Experts of a small language model.
Experts: 128 experts in each of 12 layers, 32 SwiGLU neurons an expert, 4 picks a token, a softmax router.
Training: a variant of SOAP for the experts, 4078 steps.
Below are experts of layer 6 (counted from 0) of a mixture-of-experts language model. Rows are named gate (a neuron's input weights, with its number), up (a neuron's input weights, with its number) and show model dimensions 0-47. Each number is 200 + 20 x the weight over its row's rms, rounded and kept within 0 to 999.
Before each expert's rows: a language model's description of what the expert responds to. This comes from a sample of Wikipedia text that the model never trained on.

# expert 9
It responds to: Sports career vocabulary
gate0,197,200,189,221,195,227,211,191,178,185,180,174,227,219,218,223,205,181,199,219,182,229,219,229,188,172,218,185,234,176,171,206,193,199,205,181,215,198,210,177,179,262,218,182,199,180,180,176
up0,188,188,173,195,163,225,201,224,187,205,190,213,214,180,233,177,198,197,244,194,197,206,195,226,170,189,204,201,180,240,197,184,167,219,182,211,221,181,212,212,168,246,207,208,226,210,205,226
gate1,242,211,211,212,156,193,176,164,185,215,175,210,193,178,177,218,235,202,206,235,216,201,221,199,186,175,196,216,219,200,189,203,200,213,237,194,172,190,187,168,207,193,250,176,171,212,250,204
up1,231,202,196,208,186,180,226,157,173,227,172,217,203,174,179,203,193,190,198,235,200,207,194,218,168,176,214,231,183,207,178,185,196,216,235,197,186,185,198,205,196,186,241,191,181,196,231,210
gate2,231,209,205,200,179,201,220,179,229,185,203,197,215,205,205,206,211,191,240,198,218,209,154,203,214,186,204,198,238,186,216,177,203,194,200,199,174,190,224,207,210,192,226,202,209,219,191,207
up2,237,196,177,194,169,218,186,215,202,179,196,203,219,180,191,193,189,206,252,189,213,193,184,193,188,185,207,188,240,200,233,178,187,191,213,196,186,177,201,170,196,193,207,198,236,227,184,200
gate3,232,224,176,176,193,183,196,185,169,215,203,215,203,174,189,225,195,204,183,196,234,233,171,225,225,178,199,213,198,212,181,195,200,208,213,181,185,208,210,196,237,228,208,165,228,209,252,193
up3,231,237,215,203,177,178,227,215,189,171,222,189,223,169,182,190,224,156,215,214,219,190,188,210,219,209,176,224,221,198,210,210,237,210,186,195,186,200,206,199,217,205,211,166,216,198,215,165
gate4,184,225,196,223,230,212,215,244,189,187,217,195,204,223,218,205,188,218,212,175,164,187,253,215,201,201,224,185,183,186,203,163,208,176,181,222,203,212,174,183,195,218,205,193,217,199,216,200
up4,206,179,227,185,201,199,167,174,187,183,195,177,231,203,200,210,180,193,165,249,227,234,195,186,183,206,161,189,207,193,203,220,177,228,241,181,194,187,229,176,193,197,168,224,189,193,208,219
gate5,174,190,207,197,215,194,187,204,148,202,175,141,183,196,218,199,219,191,187,218,224,203,217,205,171,158,199,190,233,210,183,193,215,223,186,230,197,212,206,177,190,173,212,156,198,214,210,191
up5,213,194,188,221,198,213,177,241,191,197,195,161,188,200,230,194,187,203,198,224,245,204,230,205,179,168,174,161,225,218,173,211,184,173,180,242,201,185,201,209,227,187,182,194,189,205,222,183
gate6,198,162,205,224,200,175,200,213,180,240,183,202,187,220,185,198,164,185,182,201,208,193,201,222,215,188,197,241,199,184,199,194,215,181,254,210,186,186,197,222,216,225,212,220,214,191,225,211
up6,213,190,182,247,228,192,211,174,186,198,197,221,228,172,222,197,200,184,176,201,193,218,173,223,201,216,226,184,195,177,169,186,220,186,223,191,199,188,180,242,180,217,228,181,215,217,223,157
gate7,193,168,183,192,193,202,194,238,204,182,203,197,221,198,179,187,193,194,205,228,193,219,207,186,177,229,183,211,201,230,227,219,213,216,161,199,187,210,218,188,201,183,177,186,187,226,193,203
up7,185,237,204,198,259,229,196,190,223,206,227,219,228,179,205,196,201,245,204,184,186,183,166,228,218,172,213,209,187,172,217,207,193,141,200,195,191,192,203,205,201,211,165,206,192,196,152,211
gate8,217,167,198,206,204,160,229,219,187,216,168,194,204,193,202,191,194,193,216,167,185,226,223,201,186,202,207,191,206,229,207,201,199,196,251,183,206,225,202,207,202,160,199,218,206,219,258,203
up8,230,228,206,212,204,219,145,241,177,220,204,221,211,206,222,193,203,191,199,207,203,225,165,173,218,190,197,218,191,215,191,195,211,219,183,175,167,200,177,202,201,227,165,186,190,187,178,182
gate9,207,183,147,185,208,195,209,195,202,184,227,193,200,169,221,206,166,177,204,215,182,213,192,228,205,198,174,186,193,189,192,225,205,212,239,188,204,202,215,170,196,184,218,195,160,229,198,175
up9,204,200,200,224,165,216,159,176,159,206,199,185,205,186,176,222,215,188,186,212,180,172,164,190,153,208,233,203,233,215,178,203,188,192,180,201,214,198,197,188,193,176,188,213,237,202,194,229
gate10,224,188,206,229,157,173,196,175,229,183,197,205,211,188,190,231,215,198,202,164,241,224,200,183,201,193,207,189,189,191,212,202,201,212,214,217,236,226,222,210,236,195,209,177,211,223,210,214
up10,187,215,175,185,229,197,216,202,162,187,209,203,169,218,227,232,206,172,213,226,192,179,185,206,192,200,187,196,205,220,206,227,255,187,213,201,187,218,182,199,193,235,194,225,180,193,193,172
gate11,189,216,189,145,172,254,179,206,175,223,232,183,197,194,176,204,214,180,198,180,233,180,191,195,191,220,207,178,189,216,221,187,245,186,236,202,209,238,211,187,211,211,225,191,182,188,212,176
up11,159,209,174,172,191,221,197,174,194,209,221,217,209,226,191,195,181,202,193,156,231,194,188,179,191,201,224,154,207,221,222,158,227,159,188,165,216,190,192,187,196,194,179,194,182,173,178,191
gate12,220,203,172,214,194,163,216,214,223,245,191,206,216,170,175,214,195,205,205,190,193,203,187,173,210,238,198,236,199,189,172,208,188,187,200,201,183,216,172,260,173,194,200,218,186,213,185,194
up12,192,229,199,201,233,178,196,203,192,202,232,181,210,183,202,217,184,206,208,179,191,201,156,215,223,227,179,183,185,216,181,185,199,236,211,179,221,179,217,231,176,196,182,224,200,197,212,198
gate13,222,166,200,198,201,218,162,195,194,197,167,165,232,173,175,186,224,196,210,219,205,227,183,185,216,174,174,195,195,189,196,185,200,209,240,185,173,173,234,216,209,180,216,213,198,187,207,207
up13,220,178,173,192,212,213,199,211,167,178,194,198,208,176,195,197,191,197,205,182,211,258,200,180,235,172,166,195,213,204,194,181,228,178,243,178,226,184,223,211,220,184,206,196,180,213,203,216
gate14,182,189,203,191,211,183,219,211,170,220,222,207,195,195,188,189,245,210,181,211,198,193,195,199,166,182,212,213,167,187,188,198,196,192,191,182,201,240,193,214,194,219,169,165,215,209,208,216
up14,205,202,216,220,202,176,212,205,223,231,195,203,207,195,182,224,210,222,224,213,215,197,200,191,203,214,167,208,213,220,207,213,156,201,214,203,155,177,201,208,225,210,227,203,196,171,167,182
gate15,210,189,233,186,195,237,188,187,220,219,194,229,215,191,192,153,200,227,194,188,198,227,205,210,204,177,204,180,180,202,187,215,224,158,196,198,238,175,203,206,199,201,214,177,224,212,187,204
up15,196,171,194,211,220,178,200,210,201,196,178,189,189,199,197,234,199,205,200,216,251,182,216,214,176,214,212,212,192,216,207,161,177,255,219,216,187,211,186,218,196,227,203,230,175,183,182,170
gate16,166,206,206,220,187,183,178,212,204,185,202,182,153,196,213,203,220,198,205,213,160,213,199,156,186,171,215,203,180,225,204,180,200,168,215,228,231,199,203,229,230,181,206,182,204,225,207,186
up16,223,211,186,170,179,205,186,203,200,199,214,230,189,179,185,181,225,205,186,218,195,227,172,176,216,195,183,223,211,214,214,200,211,196,232,210,211,191,235,195,216,203,198,179,197,243,210,176
gate17,195,201,169,217,232,204,195,201,211,190,172,240,183,212,201,191,178,217,234,209,205,231,196,180,218,223,194,195,162,171,212,211,204,180,195,175,228,178,182,180,220,221,213,203,216,227,217,211
up17,212,209,219,191,159,222,218,194,182,202,238,193,233,170,213,229,242,168,184,173,191,185,227,227,198,177,185,219,226,204,187,203,208,220,178,204,171,199,219,219,167,184,179,197,175,174,217,208
gate18,170,210,208,218,201,238,196,179,216,177,215,177,223,216,219,181,210,206,179,173,230,213,197,211,195,179,149,214,197,207,218,212,188,212,218,198,202,188,226,181,201,229,218,180,195,171,199,199
up18,204,213,194,210,161,225,177,186,220,165,226,199,241,174,227,206,204,195,204,217,199,194,178,145,182,235,220,171,211,197,195,196,200,186,217,190,235,223,177,199,214,204,236,190,229,199,179,212
gate19,179,211,227,217,238,194,203,197,208,189,179,225,204,220,200,188,210,219,215,183,200,189,218,195,193,178,236,174,195,181,236,197,188,242,144,189,192,217,221,167,202,187,239,200,229,161,226,221
up19,211,222,221,166,157,177,234,186,220,197,204,221,169,180,191,194,204,200,197,206,189,186,210,204,185,223,203,177,164,200,208,183,183,216,193,208,195,225,202,183,206,168,193,198,198,209,223,204
gate20,233,166,197,218,216,217,198,210,228,182,216,222,209,195,215,209,199,223,172,188,223,205,159,209,189,212,177,193,183,217,244,181,201,189,202,216,202,180,202,203,239,188,169,226,195,237,196,159
up20,182,196,185,173,180,188,195,204,169,205,196,216,187,237,216,197,167,196,210,197,203,216,213,212,196,186,229,186,215,180,153,223,191,201,179,232,164,193,232,191,193,202,236,181,202,216,215,222
gate21,216,216,183,234,180,225,146,187,207,204,201,217,198,206,180,213,206,194,170,210,213,172,181,209,195,209,183,248,207,207,191,199,209,240,216,224,213,194,186,203,212,179,161,202,189,208,231,200
up21,207,211,200,183,228,215,226,210,193,159,187,202,198,236,203,232,192,235,180,186,197,222,198,219,162,198,191,181,204,187,240,215,202,197,178,195,184,212,217,171,229,204,189,211,192,208,166,222
gate22,213,212,218,215,214,215,197,213,210,208,181,228,192,216,185,183,232,192,183,211,208,210,192,180,220,198,222,205,207,184,168,190,221,198,195,174,198,205,214,152,201,219,199,186,209,158,217,236
up22,192,167,242,154,212,209,237,197,207,242,177,224,192,208,218,197,203,222,170,191,183,202,203,210,226,175,202,206,226,207,224,192,214,206,259,220,178,176,185,210,213,213,207,225,187,154,188,209
gate23,170,205,159,179,170,148,187,200,220,218,197,196,217,215,222,222,187,184,214,189,208,189,161,192,209,183,192,224,194,245,181,193,191,188,207,207,210,172,172,202,194,200,177,218,165,184,174,201
up23,182,191,241,202,233,227,234,220,196,201,186,231,194,219,198,210,189,177,197,204,189,211,214,214,186,209,202,210,196,159,210,237,223,241,209,176,189,218,199,205,186,228,227,193,215,211,208,174
gate24,213,182,224,207,168,198,249,210,198,212,156,241,194,228,188,227,208,190,216,141,181,189,205,207,184,169,209,181,171,210,240,188,200,217,210,216,185,198,188,197,205,183,179,206,232,215,184,217
up24,234,165,221,217,224,174,221,183,190,217,175,194,195,184,185,240,213,188,213,178,212,186,153,231,177,206,247,199,180,202,223,186,176,223,202,192,175,194,163,182,209,177,191,225,210,181,196,208
gate25,187,231,203,199,213,210,229,215,192,208,207,195,183,219,192,181,210,212,206,212,210,197,213,201,183,176,181,221,217,198,215,182,198,214,199,181,193,208,214,203,215,204,224,219,210,252,207,198
up25,218,189,210,196,225,214,198,197,210,259,157,191,195,171,216,207,136,207,191,191,194,194,205,226,228,195,200,196,198,168,191,202,197,207,147,202,201,190,194,197,191,204,180,199,224,174,231,190
gate26,223,180,209,232,251,189,205,165,215,195,187,187,181,213,204,201,174,182,215,208,192,194,219,196,174,191,216,190,200,182,201,212,173,224,194,202,181,194,205,197,181,219,221,189,198,186,207,213
up26,223,200,190,222,200,235,208,185,195,219,215,206,189,188,205,212,195,205,232,169,214,222,222,204,182,205,191,207,196,202,210,196,198,184,200,194,176,187,199,181,218,206,155,150,199,175,207,233
gate27,199,225,191,179,194,212,200,200,204,188,196,222,209,182,197,187,213,232,198,194,207,202,205,179,217,220,188,184,183,215,213,184,192,237,177,163,185,198,194,198,186,204,171,214,213,166,198,232
up27,195,169,206,195,210,215,153,184,199,205,176,204,222,260,210,206,180,177,219,203,218,218,206,192,198,240,224,171,206,179,189,209,202,234,224,234,213,199,206,181,237,186,206,236,199,208,168,215
gate28,221,187,194,247,203,175,216,211,186,203,205,188,185,188,213,195,205,160,233,207,170,206,180,176,176,203,196,205,195,186,208,223,206,210,210,252,187,204,208,198,189,175,210,181,203,165,209,224
up28,190,176,204,207,190,197,202,203,166,195,193,199,184,199,227,208,188,156,216,192,198,235,190,196,226,219,194,217,208,215,238,222,200,201,205,192,210,199,216,189,217,208,233,186,195,180,177,206
gate29,205,211,196,180,185,208,167,217,139,177,150,170,210,189,198,198,210,181,220,211,185,214,195,215,246,227,178,217,196,181,207,218,196,220,210,198,190,186,195,204,216,210,188,177,168,220,212,221
up29,176,237,259,184,212,210,207,236,217,184,174,211,232,217,201,204,190,215,213,220,156,206,190,203,234,158,206,177,221,173,193,212,166,165,186,216,229,182,207,226,243,211,178,209,189,190,197,186
gate30,206,230,191,190,209,213,198,255,239,184,210,214,191,240,206,173,213,179,201,218,184,223,191,190,213,200,217,168,192,201,199,195,191,205,201,168,171,200,226,188,203,187,225,238,197,185,178,186
up30,180,204,240,223,182,176,208,145,172,228,203,195,201,202,209,219,211,215,233,176,204,213,192,226,224,210,176,207,196,183,192,226,209,215,182,223,215,196,189,186,208,195,165,163,187,202,222,216
gate31,193,230,173,185,183,188,187,224,206,222,200,170,200,203,212,212,178,171,185,171,217,227,214,186,203,207,208,201,213,179,270,144,186,201,219,190,233,218,183,216,201,186,212,230,197,206,175,173
up31,195,219,207,198,208,226,171,203,213,210,196,165,200,201,204,160,213,191,177,179,185,174,217,211,196,199,189,174,217,173,247,160,178,185,228,187,215,251,192,200,220,208,199,215,186,189,160,209